{
  "experts_per_token": 1,
  "d_shared_expert": 576,
  "routed_scale": 4.0,
  "init_std_router": 0.0151,
  "norm_place": "pre",
  "init": "normal",
  "init_std_up": 0.0312,
  "optimizer": "soap_variant",
  "lr_head": 0.00486,
  "decay_fraction": 1.0
}
Below are experts of layer 13 (counted from 0) of a mixture-of-experts language model. Rows are named router (the router's row for the expert), up (a neuron's input weights, with its number) and show model dimensions 0-255. Each number is 500 + 50 x the weight over its row's rms, rounded and kept within 0 to 999. Numbers have three digits each.
After each expert's rows: a language model's description of what the expert responds to. This comes from a sample of Wikipedia text that the model never trained on.

# expert 12
router:544551454442497502414435485561559502588490532484512451542453442472432482461404578516507477544551596421475567540412565491558452473524431588561490543503517520512485417540400538423467475482522520516579529521434543525553516568433483482445538591517565419440455544417453416404466580399468430556582515425436516467506460469512585431551471525562436464461522461547531499584525574414410561455570535484480506446486440554505449494579449441584532547465545470580564564582555522500489467454419533560494498530493497421439477473505592540544529566514483560465502486433492465445431449551553469579473489567461557489449529531492462508595432435481502460467560542464440494485595535468461436488534479487471550530517449463586478409424528500482425541517436535539571488526428453512482518492524498
up0:493437449376505531583472490520407486491404487526515529550495456545516528469532460528541559469487442462517463428515392526554464572512522500497439532462509495507555599494500506434493602511521529433471443495559487550607456528549606514441419508608423532428423520458507440488478550399583510544575505461416515505427467496505608552593476484496546453436492453460467528482536426501448481461465563480469439466542485365575465567474570499488493526418488483468470468498554509475556457437480511573509496506477454478567535459541514452482507555526529509529367449392510487574530538554400498452412525452530455496443574431542513528519516475545426535440618590480545534468557535534428539450466627503533468533493464354544499542559493430519491505507545446508496560523512462550533457471428555
up1:514527594467441496566398564551462580491466523505395461550444526467541565464541507475485522481499468554435510439531476464476539476419555461541471427460627456425533470546437517469451560526532513544503500439535540398388554418424434484539526539454557473505573487481477496485491520540488581474415488549464595521519486544536453548434488480470580582456445559570455379552584478406520457580454491502505510494566477405474542440461496523488527532420547545512469527609479450550467478460589534626545514548487488497432537543471495528517456537459471435546416450564427459504461396473447516588506578554509451570533522581620524558429430496531457439558481523529496487568496471588473498601500550462461551442449529467435456436506530506530495476469450500548482483557480486514510545448619488
It responds to: Syllable pieces inside Indian, Arabic, Japanese and Southeast Asian personal and place names, e.g. Rajesh, Jayaprakash, Shahnawaz, Nagi.

# expert 13
router:566473465501491489463488552506574457548541459466459438525477562447457430477472536530559520525491586427536547576464568468521392452545427562534595512577450450525464481546496546584427446486502512467563516540421588517544484516428501527481562595501556537442425568472421413414423571442437446521544499417452461424567415503525530431557507560531487541536553491424496475559506498482451567430480490415509519453574432559561488464526478433454565430610556491546562510523589573510443530493449451506551454451482564441444517487524545454520544550539500563482538573451428500544547488417519468493493502540446544438450480537501430496500441418412514435488506566563422410433565569445462440453538464508449442463564494521530441442434569451452501550508434507567507492455453435413481560557529506
up0:490535501393552523472537523419471550472472488590580399489444517519528589475423522537459605468474529560412548501477396541460456643523443439472582450499480475548556619381513520417454503522512456467500521489483554490487507495514511475592478521471520471531432450580540471597426479508522533494518505541453395511568456430490470511462573578481425533476442392421443391520543555537464497492582528581597473422618558521506509490438589487482469508557489478514515463470465558532585431525487366455489499495569513482508453550524544432492539536401455546519466448541494541417496510536521447467553515526486508495498483535491555507537432525486547461553512498448561478651459408454456513468543452518457529538479531453529459445462432511520458478519525473460536529483606467568570515436500549
up1:472547513460517495439639524537467520525507538515507433448516507527489552500493518459409535540439526586468490507534466559492524552506572518496378553508475478515550426489503457570563443490459532514527480449488625584375445468529506498399372426585545496499517412420512556615477461370553568560524378422476528459526500462539496468376410471516485479512462523499542472516403462483516493454458538473491466543516475524533431470542486449475481427508551524378548487458444495483431519487495439553512511537488539517517616468445556511477426596463525461471426463492518486471495457476519440422580514544484495510566448526455390559456439484475550500554472551553487434461606510552542450529530526508493494491513477514619343604457517449450481441551533515545539526455512533555462496474466528
It responds to: Braces in math notation, formula and number pieces, and general nouns such as music, software, food, policy, system.

# expert 10
router:574535455444483488523494568562551496509503514468478453575538480454477425386413585555571489425477499483513521516575491509492461441488495470552557576548529457527545465543462536571461403384599517473563520487493432518586450522532410454549538589489560545434545536565456396469441544447474454531593568511440536470475484471431480467571523586542590566468475494545434569538515474521413466448422522483542581447542475590579452426540538519490541404549411485506524441465486574455502556554414548530448435460431474463492543523460518432476580608602492531439550582480457425544521489437527510458416488478508565538474443489462527510448441442460531529430511493440394489496501477453456442553543499525515505409545487503532533473461528503524487506547426499571491495463549486440442554371517513
up2:550574499402527483485487528501582534487462565486463520458478425462554425578517477554496452507442459400462438407560486441495543531505392519529439404423540507427431485569492512534520588503518413515503510517477366427604400537480563443524418542482531428520531557504480557515515461542526512542487492585463492525504431545468538492519450533539594489511551593453526520457431527513546500493491487640456522472449506543495503487413612444475478459513443565414470457540475551491440587522452478445442484498469430522511410506464417438573516507440425520512536455479484476560439465561565508481519462407443566573443507539559499376568508614442550471509511440533583530438521488515476529530554488597530577519480477511548490491479507508389448426464455560511479499576474526547423427441489482
up3:400560612556515461518457493432512562610437501570529538435494548559586526497556394406506580472469426550458525576564519532443533534455590436425428526575540495496465558553531538546507448438545552534508499503514563434482469432533453581473526483531514451434540515520501452549456514510493550493448588561578513469445427507482535541395497483461511572510531470587464575494493524539517423549468608570609560494512491457404483561493433549589539536497526508524514465482415500479521524564496437469505439560516509470550498571467465519530548422498512527499543426536498519494526564515553511516584439541456528516587482514438551533463473472462514450598565486415494415477576423526434551497543457507624577490417506523557433476401537507504485578540513504426546599556542443465533492527586523
It responds to: Word-final suffixes, mostly plural -s, -es, -ers, -ations, -ings, plus the pronoun they, e.g. symptoms, tourists, directors.

# expert 3
router:559510477520440467514488558448562490559518499462477455559483542436470452519482570516545483456485560481586532556425540477513437483531412553583581552582448453487499461574563561585455423483504515470551529531449581448526440473468563530490560574451574493451450568433429413408431570468455483520532524415462479424550429471524530457554488580552499563570580497416486501566487499503445561441501471416522503420526418570574485521514490435455529442563570482561545503510573529508465462506476519507566459439452571444442459513446530533579548541560433593478574510458450437528564494438557472468452527504438526427418522539474402437494449442440520449497551512480420440425540528438504431445527460449469386474555477498559480480476558429466497566409431534606564464526456522485458525569546499
up0:520476565622449479441506525487454521455503493514561565561513553519498491473546526454491455476528413469535479493544419485542583464539512420590478486479523623426545441530582618427451505503435518466479467464550455476489417499494642537422602499561475464523534561473521548556513409537589448510503504551530528468496503494531477569482624510511463510460472637500498482530467397492501464486538486542529427557520434503543537538553523492467478511449520529421420453611595509418499482475478484524425434556573406497591476431436531476495445503424476520454503451511492422446421537489456522489451597442418531507415499473486604568521472507497454524556492415440439467506523452465469570559550491447538573558525448501543524483481472480423546526464523517575520463521422474535411443403399490
up1:488450526534506523445514555475481482542482516517486524497499467556550491480488450537531531452551481491495491408526473528509487550485518522466480418404468374442595392468588447529467488553504487549430486518538505479552467484494542502514485518561446501562458521440496508481547539515514536579499418476509502591536376556577421435460561540446579456518527544452399402516493515448480421501544445632585483459573564533492442549534551535401544504477538556432469505428529564461430499487549451575486491583540471540433482506534514397506473425437565522495620521500504457469425465499540456490505431530577533561580522448428436489529410632532551503477544491487473493490389446439558501512515459441472571442475514334492552611560518537531521483436502505491655474497529542454493544510493476
It responds to: Given names and surname pieces of people in lists, tables and credits, such as John, Robert, Hender-son, Gar-rick.

# expert 0
router:591478560517518499478443434587533535516468456522486487453474599448520500503520417439525575512514602381421393550533537510540496407515538516542568494591548521519478504545420532611433463431507548437479466488450531504471532505592494537494514573482516482478409444380419515413402559487495433543550432502447424380436482534554497520496525551465529584520467568532537462588437498445491552518519483473450525496502467513571516547538480425480567485412508535561598604535481519474490625458413451520580451526467593499516440519489525459509449552520536495565523550474515517448546576464462501467444437505440513423485422436550484556462453494475457489399520512594472457521563475491461482517529452565486445468517527511457455417557562527496472497574425402446516524578485495579499543522526576
up2:548471501448450539444542486544471443460546522515487478516413487468492482386481561579453580468472542530472535445362558454464535459528573630437432543558490450549509526479486478546509472470537557486462476567528527525552537479549536572526497403506612568544440536521519448573442542486521470477395458492384625474506498496477452481467461430548546504476462495495444623490532484470443556521509446511414585483558470476584538542473533560567421443475486489529484506532469523448435594456464457515486423508503486576517509407515509535571473437468510481465444534492461524478466416456530609447564524518506543486482502451466592376552553558499498507541454486522559588504540525498535450495469449472467607588483583570539523496473460557504521562503532437493552535685462461497527396504541447
up3:487463382593563562533455476535474465492509585511504557445483529529464417443526550487473512603571529555531463443468522450459421548520489464468497585568530499471442492496481499363524530425480550506554508568421559503472516431480568498497480486561545474509519511541460418537449532539523405468489527508518481576529499427513463408509457572535462495549476507546511513443446593528544499530512378437442457525420461516478485558497522452464516508546531552585500446426577550460523581459552599549495539431586351545614457509547474455455455421422438486510507483485428479577427457539426583498542460480524489499475461613570482470551427524500554538473433495541485537508505485524457556570513485538445492534577478497535402441580483543387494531510463489548439438594416592484546480486559566
It responds to: Articles and possessive determiners like the, a, its, their, usually after of, with, on or in, opening noun phrases.

# expert 6
router:594477439522539487523603523410586474489504520542483469458466441516494467516472512514572477528541478571569485542447455555483484535515475546556508486488413506514586515572467509571432437537442431420568617450462536502502540556445478538537531507462550447463477522445430432433401554427489415504578518459543478417557491409573468481584549558577526524513521504472443442526555507588432421552442470435470457481574541480615441476558437499486558426488438555568552443564592472485488461459450481509564472414475561488444463486536451520557547480528595517552468475457472453571606525581559475495478587613450523453502433491511565495454501540555436471461413477533418552425552559443517496550536465573514443481571453572562469447474580472458432492463476471556546509534540418547514517498504461
up2:455503410564524455548563449601462549520499426569485512448553494538560458533455510502528480511502453543570532506554575556477513492535442555427519459502520447441540573486427465424477453527506481577472423544558467573494516507502429496465336532474459502472467627422537568508569486487584499559439489529569506475595545498485589438523500532489414512554566497474458579477420386523500473506414537452520588503373588505514492486470582481500539537504465537491510416483543477449432482406443586545472556473474413560430461556571462454526539510506439476469516472438557555458563572488504524481542520459464547474560477566486505449554482546485505580485483525448551421465568606543565531527522479530491471579575551515420411481607465435513544537518553551494432529549470473468542510577409557
up3:434544513511522468549470390481416431450450464454424462455495567489439429436574530512510570437396406466573486584435401525470536471572630480540568440579543442462559433484491515432438497427474504554597482416426414428442492553507473443539511566503527436510446484464528481494515504533499489463529482604468505492404498557524498476462475516514406524480455375539466461432543511432507502498402540465485437519380443512495443504533481492575469430465549478512458543453476444494500502530521406480416525543436521609446492508466437488501531494577472485449492524460485552475544570465500444419510593527569468503555444599545505484423486498569505589492452441509574560466509460529444508470560525430500439509442446469500482487428461497547511510474551470403481493514610470572466565536433549
It responds to: Opening pieces of words, especially Latin-style prefixes such as inter, pre, pro, per, sub, con, as in per-fect, ar-boreal.

# expert 5
router:568458473489522443441489595448560487545509464489446453548486581461459450472459516548562519538526557427578548556434572474536411434499442537562608559562441524489489444535505592551471436490488485484575513584461597453529519502479469550538528589466537571423416561454438419424436586457429442542540530419445483471590442461511518468560508574551513573512546496426552551578527516442444580439511429420446500445566444569557536464538510446484548451605582483559534514514583547573461522467467528527557454465470571428436506488484535520557520557545441570450562534467443463512528455455512445476481504488458549489448462528548406511495452429467485461477541553491422438438556569467478437447548428525487440457541515531546436444445560423444475572499424525540504509480457461429460557526509539
up2:516493520457482492512483528403412444553491441588527469374496528513527538503482430405514445455441420436481534487643501430513477528470440550536468520522582516465587441472439528436502483483460371507531496526586473422387564509540494547476511491520468510462414463446479486590549515493556470542556494523465475493516515535449537571552494468457499506443385533451488551412415493510477540477504506395457509495464418517496512517515410485609448549508500541419531469607445508535432453566502450492493421566544405576422435544607412487498394504477351479455498492543585472504463564512528520488518492463532450540452547488519442519468626523529532543524460520451559471534535474473490480446465465471536521464524572534582415455521433578506536521465428452404553518465563448475491523502432497
up3:539398535547472517546457573494387504575447552432471405534504605526535550512543572456532405519455419602497460523537535486465581542533523451487526529506557506554593464557462440490484611510510445436533481483489430455452444445477460522502454455460568523444599499458419455541465474450467525503428421457468421596486454540567442527495582478456543527423533529485509518431591477514537492571446515524601514467488550495534481519428534477564460437498483539610556625520502489538491514559500505538477446525538465526573474477430549450480477458496548445495548516488538453541415505498423537453523505585502578559521517457519563520460465458485560596417483523481549568442536503448422485515517491490444442534480475520554443551585367508510461462512516609482558683536521494500528441519562526
It responds to: Last words or punctuation ending titles and list or table entries, such as Award, Medal, Avenue, closing brackets, line breaks.

# expert 9
router:547489421517480484455504544448571499518548520500525447530511589444440463456464520462548527568489577452559546580449554486556399467564424564538567504574435489520489459562500588568442437495578537511564558521423607457531528500438492569517556584448554521451441561484426427420427555421442447522546508415444500430528479506520537431563511569544527550517530431463476483563517500490448583427475481440504458443535451566573510426565480430527539463590519491556522501521584561558437491516449499564559454462456550446439481462538550504552539561544492588544559540437446524506539507456501454502479533441457546455442448542520417494506446397458501464470518540547420415435566565456484452460535456523485437428556484537479417423414570429486485573499427530548511444474477465414439567568501510
up0:495480538495465445564503484519475549496462525539531431494474401592517464508478533528450502517482433546480427380489421513522521511505481562487487477462445527439474501532541473525495556604476503472379574514484503609480544539589461459480533542521465476568509524412509603492574446525458447574527497483575477513528534412507493499561488510558546510387450468451489617558425547537424543551617496509437518537492503541446453483508446461500504499512562489495572369533477503489522491396422424488569502553515470495495517549510534497487490459525510464409473500614596479484500474420470555405485494485600465578501530536513513500543425616420499496475521589475462491647439538616488516577510467420511489555444394583395459506471509405480532510453467507508517465445484534516520406553575565
up1:433548502548529527604579540423470477373540481502590524494513462540538464448557506479515453562498542587556563487438468472535532491581490492517438486476474447475590425399483441431492467415444551491519475503532448520578505513526559548523571463484533403660442484466528530571554494560571533471512468487496452435537461430492462534524542534574429565519562444513510595491560438502500415547406501537474487479473496505573489457492497431557502530532469446436497596489474486510525527510480522574392504486561440498493495624497458467473426479516399470525500473563487528496482492502444541591487492380451450577506454562416435405489388537510635517502479465483568555476420503486608481455536480499557576491501646493524468523584533524452497569461483404493557501513478485531484480512480523
It responds to: Day numbers and words that introduce dates or times, such as On, During, Following, in, that day, usually before month names.

# expert 11
router:531509449558496438521554556424513424557564524433597422535452473406459409568441513544486506518556575451528511533426445474457415433613463551488565546499520513482524519529515517523567472542462395514559534570453500483532520481389555532579569543463571626492451580515461519493446552599429460580544444482465477440527529471471485431535555549516417578453589551445555543517477443500464619452583533590534575529448436498492495526487456411505528482479476487457461475584520604432417536465497477579537476465458533437441578540494541448594537569562480530519554563449486526534463528486575410507476543489491527493476412503512505484476482520425486491473528473515450416495589561430519429500544440430502495547564462525504556485444552531518432473526437514518507500532413462437408531519465543
up2:559536509476398471472544509496481481490407530599472558412419480515496545584511470542506523530470517524459519523538479536434480543594504397449538457437532590464449453501522550461496439398566599478565511504510525530529436453502599470536488508504398504521513549465447424556486523474424495573581501556546464488531487492565539587540498416485519443569495646469530464465494540488617552486447514496493514500536472514478514496543509510490615584551454581443557488470444480458469475505382450475523571461503557518479505527538572450522604446573432452556442523570520483533577443554458564615426606477560499475539439478484570539480581570538480547595446602452526513474490476489564468516465461407501464538535418521459530462410499459531526436433511472418497551518496427505452473478405533
up3:513530536525578486596443372600489481404531499402432510418475468376494560594446531418507494534551525462479365523431485486487524530516473471430532463499498478515445467515472520544541481476434442601560416450422498497524506479451542494547451593607486567517582475465576477538493527555473567488514567565563343548467496465539504496560604420429585518526506556564479439442555476540519549538551504526492474527492466562541550572432454519492543527471532508434553474436401505471531468514519493548449488533487509454455497423450511446583479466444487459468456447470423476612458523520537497526498494586519482518487543512410517512442548484540501498576451442470433462500490515578495598416465561573443516547468478489578484478427564471455470477474579510391451411516430466527557513511520468
It responds to: Inner word pieces like ag in Manager or ing in Voting, and civic nouns such as public, design, government, Commission.

# expert 14
router:521537457482503572582444436449533408563516511568492478540504499433478475545493562449550441515551485554438557584506432475565557499452552591438484445563510451498523516489527450460471416494403497527496534482460518521546601575520509525463474518477457539420519536440504538427457458538495435537451416582512519455503550570532441441561487506575504553406536511448518449523585489462497535459515562468457407456612530552536488490532556418429527494451510484575472586558442561450407435546493491471443423462508446437507541437561519497540545619551460485496463481522491558449541443404462447536531523469484543491517532539472508512577380483584474476482540525446407530440590544490603485449496573462390506407571598552447521454574543475544570534557532555459569473547458505557435568492423517
up0:495516619463414478561426495541457455536457464471458545511438474525566457512510469449483498524597424516466494487524419469510484413524491470454470478484505546438490507589552509516550426494471484435392448563396570430488477485526410493487442482495547505530480418533558528457487510492591510494397508509436509548478577485472483467543464554503504483510533520447479527427548437533558319442451572474489424473572492471506538511503502470536587526505640532539466408436459533527444439599427492454573491453554424507544477420610497423516434480491546501455521451617508529539422540437501499556524509490522576534436519525471552404477499493499404447468566470547526435478506454344410506540532472504469553527435483462430497524420471482439412498477457514519524541516417428499559440478573495
up1:573449510563490571517506510462628410494465473537548497580494487572506541558531525521445566532462536563570453477593468483472503569520568473510565499514514476447484488551550379440538550434496559623551559464433527478482480470464505525555493459434486499473499482478563574539594467483528501521546440551579480472576566440441569543502509439544522499526459411500513487527544543521532516579499504480385469580526496392475483515439488556505476469575563472533482432441452437562471532493458469505479483500569532514592566492530561535424570439608517505423456513470585451474453467476425485459503481379496498459485470550399485519584363493448424562557473476532449451517494474447508574464532585520538423563547436603498513531503514412502570459572539455607511428446466521442572531557511563
It responds to: Line breaks, list dashes, table pipes and first consonant pieces starting a line or field in infoboxes and lists, e.g. "- Born:", "==See".

# expert 4
router:539406458541516553545506573470574445578467453487448408529433509404435489457472510596562570457477547432549558555473577393469575552596428596513496503540425512486437554549522476500543415467501455538528561544471476500523454439447448564545600585587505477461468545463410497430439582524437433560505460506390501544543439431530540476476405556589572576522571497458477558540503487470422538457534473452539520465470444549524530445575415463448577430511539544464553593512524545502466516490439595496545448489454475511452470544557559501433546479529479566512487479511459560488479449488489532556549559478392525491419528555500416512547434437507507557430444544464452471469511509461498463420499468532510463441580467529543426463508576394450478550530480531494478545471466522464444520575533452
up0:482543463532518505573585587434335424522477393506469541507427438535477450514538433530584494523552534469501463484534485486513497578506432519511492514532439562485568470589506553457585464385524478518477433573525514423525483439532502421473462462545444464501472498583498486553555436500443535519452518427503515493529413445469484474369581464521447552454482550537509528581531435466555562461506547461554567517498544453484523482511504470602564571465549494477454583455440490575490586402452420453568482600549530426438534572535482466565429391479407607440438484495492543504463475509465542539570433454525464445444508574541457470529483462555452564544512507516561540443460531462500531534567482431559563541475398429493458504482500515469517444533502550532435524537553455585529570498446574
up1:519461471563559464498448444546460507453441427497490570472448438481507578563499618371432464493487459498538423481525473418473612520453450585542470486483512444516521503429469552516494501547510476439550523536445459464499486487511561649421471525602503519447476526554549431477573481466483450486469495500510563494499513428555539584472478507452429475569506495505520429414496539466461559493473538546535561567590494365528417495402395517512523488609543468533477508440480396426600498483439524485524544545541527475453520575490505491451424429475569470557506444540493467474568491464536637503569614524549557527528535471436564506552449392480595559503445525463518454496520494544486469528417510547427494437529545544433473514536569555438505519573439461546397521503475440455504463536469483
It responds to: Uppercase fragments of acronyms, call signs and codes, often in tables with pipes, e.g. WNET, JTG, DF, MF, LLC.

# expert 8
router:505458518553483441520478455504565482541464522427543504535463551472472451460519483553560533476494592552606469539469585587557436514558439561569480492587468475581497530615523481538425440511545498484536536428470546507555447419465514517481574596503512469448394543488411476448454561540411454406511547456469448505511422510532503420578546567509488534510510472488586511537565481423433536485608520425560494410572443595483504440476523503512538456574544561522467438517558551582462468427531544445561425426448538440453483517522542508418527440557468543553483505482425511560474486522497406452458538379547545486437498568448551511423449401589520570537557468488444508562508582544540438541577416522497504481567477427515530490504557455487446522495431477494518438535475405464485449534470549
up2:492471509477480478522520479544483451480536511453441537564472420520531446537527444583463439497469513512486472568460498568464624489550550600544439532463425595536523612409500531581562472525374533428467409514468476553508477480424415489519518458538552554514573466507496469455486580508418555418485547614380514500618556500471465570558538463527500498456418571532435572551475529623452480446493525636470471536505483445545450493421497516482489499461536485501597468503422583511486449453512460409469483485427530529540498515387460493498407417422530525464515504535568533444478526417459433490440491482570478442480519486535396517451527542463502585457435440501523633547456535562522487475481490515454553512501588441505563516515572478471523567512501546466497509468559552486495472483478406
up3:419545532518512506387514503508469477497514500482607557450454492534507478519572535498459477452553472507497424528611511532511476514508573463458451579389563489443536563525421518514536502469524466568518450457481416472473460431519522527543569489369477496497553431398546528462514497546494449550458536549513464564467444482525468510409506475515440535532324486434473542507495564472524569511522541435515530551512554528554530539482477538596410515488453517417443424493560551427563521461458491505504475491452566481492489472500492589462563447390530448572459609436408456412555417437514562437526543414557610535493469507558527453530456513501607558609533557499563526547467491561539536534594527408539548545511507466472430495418452451456507455497432482490448529587471478429429435504526483
It responds to: Starts and middles of proper names, especially Spanish/French place names and surnames such as Los, San, El, La, Loire, Guelph.

# expert 7
router:513447450570531451434458422440581538500572496498487450435390582450427412564477556460587447502583528470500524541467527525515442529441418565437540587469440476564447536566581466554401465427514535450549532450416505469521489487558433520561555553522611483521432553494457507502432479549474487513552552441439586503487465622585459457552428506551569538549503526494474462463534498459516451533466391436429554496450430494448466460499471544605471507496453480545514418545501561545482513410463478569553468508468516459452499448398533472556586545560581431506577565452462577464474485467590436536524505539435471455461450548560487463488455572485524493457576468461477463476539535566499448451519516499545514467563443566444509433554542452533417558541468537509532482467419525547531560574569487
up0:476465569481481521444534489555488505496462402500520515519464451459463526524446498532524447506465584533512504521498430506499571509428594515474503463455440476527447581527383414478441497479515461483466480382504501455539460496450485456523461495479512563464562438525577516505529504492539431479521541540526466597494480569516368500501555499552408505629505496517478541400559540438463525410624494505400405522521438517445506573563488541590559455519538471447522435515592539494561441489443538462413433560493601515501464426510550498464561519468469496421390561459465418484491388453518510469480512512548510482464504454564517496503526483483535450565498523515557484500571457430441513400481529366449532552537511519523534455553396404563530497468521558574363537472551543448625524497546450
up1:535567475575485525541468628443460506561501532537467475487492422431451410518470523563352502541510384523570433445490514468572551406493489579403554496557535454475504612574496501480410491519533478533520481548510482451571517390485567482511432454505517491522447488562560536510534472393514520496502443472472442529554522435405458503577504460498505500484510510541375600495530520516596524484485579537444518557487433626579442594474568495531557545491510506536526405611485558474484504461534468514553503516435428474481521472554418430473555515520415462383472533466548549530473496552505549492498592466452527492471522538479508590418483477484374555366580527535560541484508553433530499447529542532479485494536462522448527533448506524561477540439498548482407459476509500578498468515481523
It responds to: Pipe separators and numbers in data tables such as weather, election and sports statistics, plus labels like (age, Total:, Turnout.

# expert 15
router:473455432566605524531474462520547563532489411412544450600491512473502561466507556502561462562546590434583563535537573460526493450435492486443554521596455473502464539508462567536494454461504557511502398554483419481493498538534510452546523557434565500486474559490452488462483535506442479494554497520446485504481538455460516445561481536564544588481543525543480458560510551488448549396573474528518449507558460483553399597558468477543622464506612376543480500535537515460437569447499529545528439428521478480489513554496459575462533514530526566515419508392446484583532560451528490418431471468436562483376477523464431473435464423486469448504527468405470417437552596526464444470520401551513380442560490606535535422447567463543487474507449501494504433540518450505457576492503524
up2:498468392517535439513533494460514597494527524475561565477453481529483419481481466512482473490453535482466605476528528503448539527481473447470461470457594565455430513566517545498445431443466488469537590478541525598478519503493513443510498495575488530418451570459528463628465480569509491574575439502460627568439578542498436533451485501447526567506485512634461516503483544468592553538616466563545536461534425491598388487506485551522544528588483523508476570507439515534436464464479476484598556491586424482442485440392449465531450512412559490526491502492541488575473547542468451508476485535447422504547429376423370528508472450464439502449546515492438469534511517539563544475464512510483558512448499505513524520440511534633483520539477404504434424580541412472594410508481491
up3:503436557458504571451608477491526500436492567443445502526503468470510463540527509437475480505444431484519494504554593517507593517615466522373521429319492496529470598456503405464494544464490525498472509472490449557422567539498506490595490431442539496500426505569561484473511572468512519482526538484468553624492463510628490469526357425511525496507511499550528504411489464504516492476499404517524493529402467437556465477489523491512523515556540434509511558453545513522472494440572546481611468498496467483468497530548445457486481525486531513501410535467436571596408512562454457560472482381597494471574562393482525470532508447531498506467478469517529511521506517508465402438520593536434486486515509452485583567557508605598508426542500501597399401544577509441466446520521486
It responds to: Modal and auxiliary verbs and the word to, such as would, can, must, did not, plus the should in shoulders.

# expert 1
router:555467508498464553454442483510566503560502486518501457593579528420426512493517509522485532503556536428537538555505568505476422479529397497492570527565402579489463516557537523518443446457528511552553557572467592488429568501488464584492545570459538436428480520458429430414444587434454455524542466404514399415535442515578482483554500585576499558572522504424558583561479526435440523482527498396513497440516426508507515581553493436445537511589573506547450556487531568532444480475527464511635441531447593453431557564517488490574486574551458570503552478446486468482473463442552437475477521549486507435437497519588470571470466463527523434473511485504424455518549559463462437436432446560526522486530495447467467476460567406389453586484414509483469512500494464497440463583549447
up0:540466528538530490549467477509459556493429486509560432539499449438468504446583473477496501468511508397582548569451499631495431545500532494519422590524451486465433611486488552438520506477463545466543438421498577508444483430558535554528475541545556459445435558508524481499540436474579553498492473504632511509488560568480369458508563473482525365546526454592540504461457558506471440445555429445477506500530511544395619479540444547529467495564545453511513555521565633503520446433499467536424487492514536547429442402526577572574446488438410499591526517492505440463460491518574415427487535446525526523500450462491550482431554504468479594495452501508453462503465455549486673480536539488462526545502480520444567472518408473527540563503523491511509431561474436563454442480539537
up1:494589577436481593504447584384502463493566448635458494461428419428468568461483547474499492488459461535472559611580523509497480586509505471478482558522577468491483561481477543483523504473528448448506491454556478509578398559535535465527503467454494551472428518475491475505591504502525501505519596527521506522412436490521516545530387523469507425396388449499610541455470501533516440459513606480481374434429529510446476438472503564490530580564495482570345418511502496420476445523508527606550445437564493524580497572516546617605468521511495508549512510465453562465516468472547503468506532468505459577534610542586398517558486462548525471463487525490487489501469487483475477481497538478451527436411439553555440506522468571551509462474488526471581450443524518468450466491598480
It responds to: Nationality, language and regional adjectives or their endings, such as American, British, Greek, Euras-ian, often after the or of.

# expert 2
router:499537470490451492574435606457573577521522512481496409587506523511447418530459550529520421465521562429575484563506514395476497472540471525521501493558459560410446401556390549501479424473485492419537540474501575418470482444446458561491558575491573537476502534501460486426461512487424459536504508463495477473564521517572387433541598551552453554447581510538452535555475472448453545454593462404418541457480541562559460442478603450495417531593561483559466508546553488458484543510461501480609452531513533488410549388481494483462560499522498532446549553442574483417570494509450487447477467567464564548454458472593419576492463457484461523464530430523447469498542444496479473425530500509456513509518536492553391462577552450498475506542495477582534596552421486456433538568527453
up2:505510505555490552543456451489566473417385472527556491557534539436478423467496491445549597468560494649435494462507474410601543479524530491512448537472500563521577455506484547529548561512479534465557485446489407509430539535447441494469433392513584510515505441589478525517488565456556486423544491528543490459554551541474464582499451460493457528521476443553478429537534528606464469446454457492539506442451580529523533596443387405437534584410455509498514542511420610545438523526458411443464482496545400535472583413455457508412508554557512534498495531448470448416501498445541513544515404604508499477502499564560593408570462447513514545506478592509538436462458496415485505484538628503548527546497479491488526459562443418492530536471488427506512477505577568485467526530527550
up3:495431501490502508548562493425471491576500528526550414485480538491519459438490431489460527482460449586604591447458516467535518508382458459474519444417482396457599494436444359461517557431520405481530512567492526511491524499452497527538525536455535521604503481583465484520490501545446472471497431445422490504509490489528538516587501425520482461510504432432564646492437521481450536536465456500475560528559477536423587451509509517433540414534391487458420527424444479464456445563485392442611458551471509525497513422601525504489548479558528375576490491482580565534490554429432536519567510562512421483478524501485540490461510528551485469516507467555553531642519584566487466494514466606484565532414564438475515532483385524523493447534482564522557471528503528556580509474509541
It responds to: Words linking a person to a role in biographies, mainly as, was, became, named, appointed, e.g. "appointment as Member", "was an actress".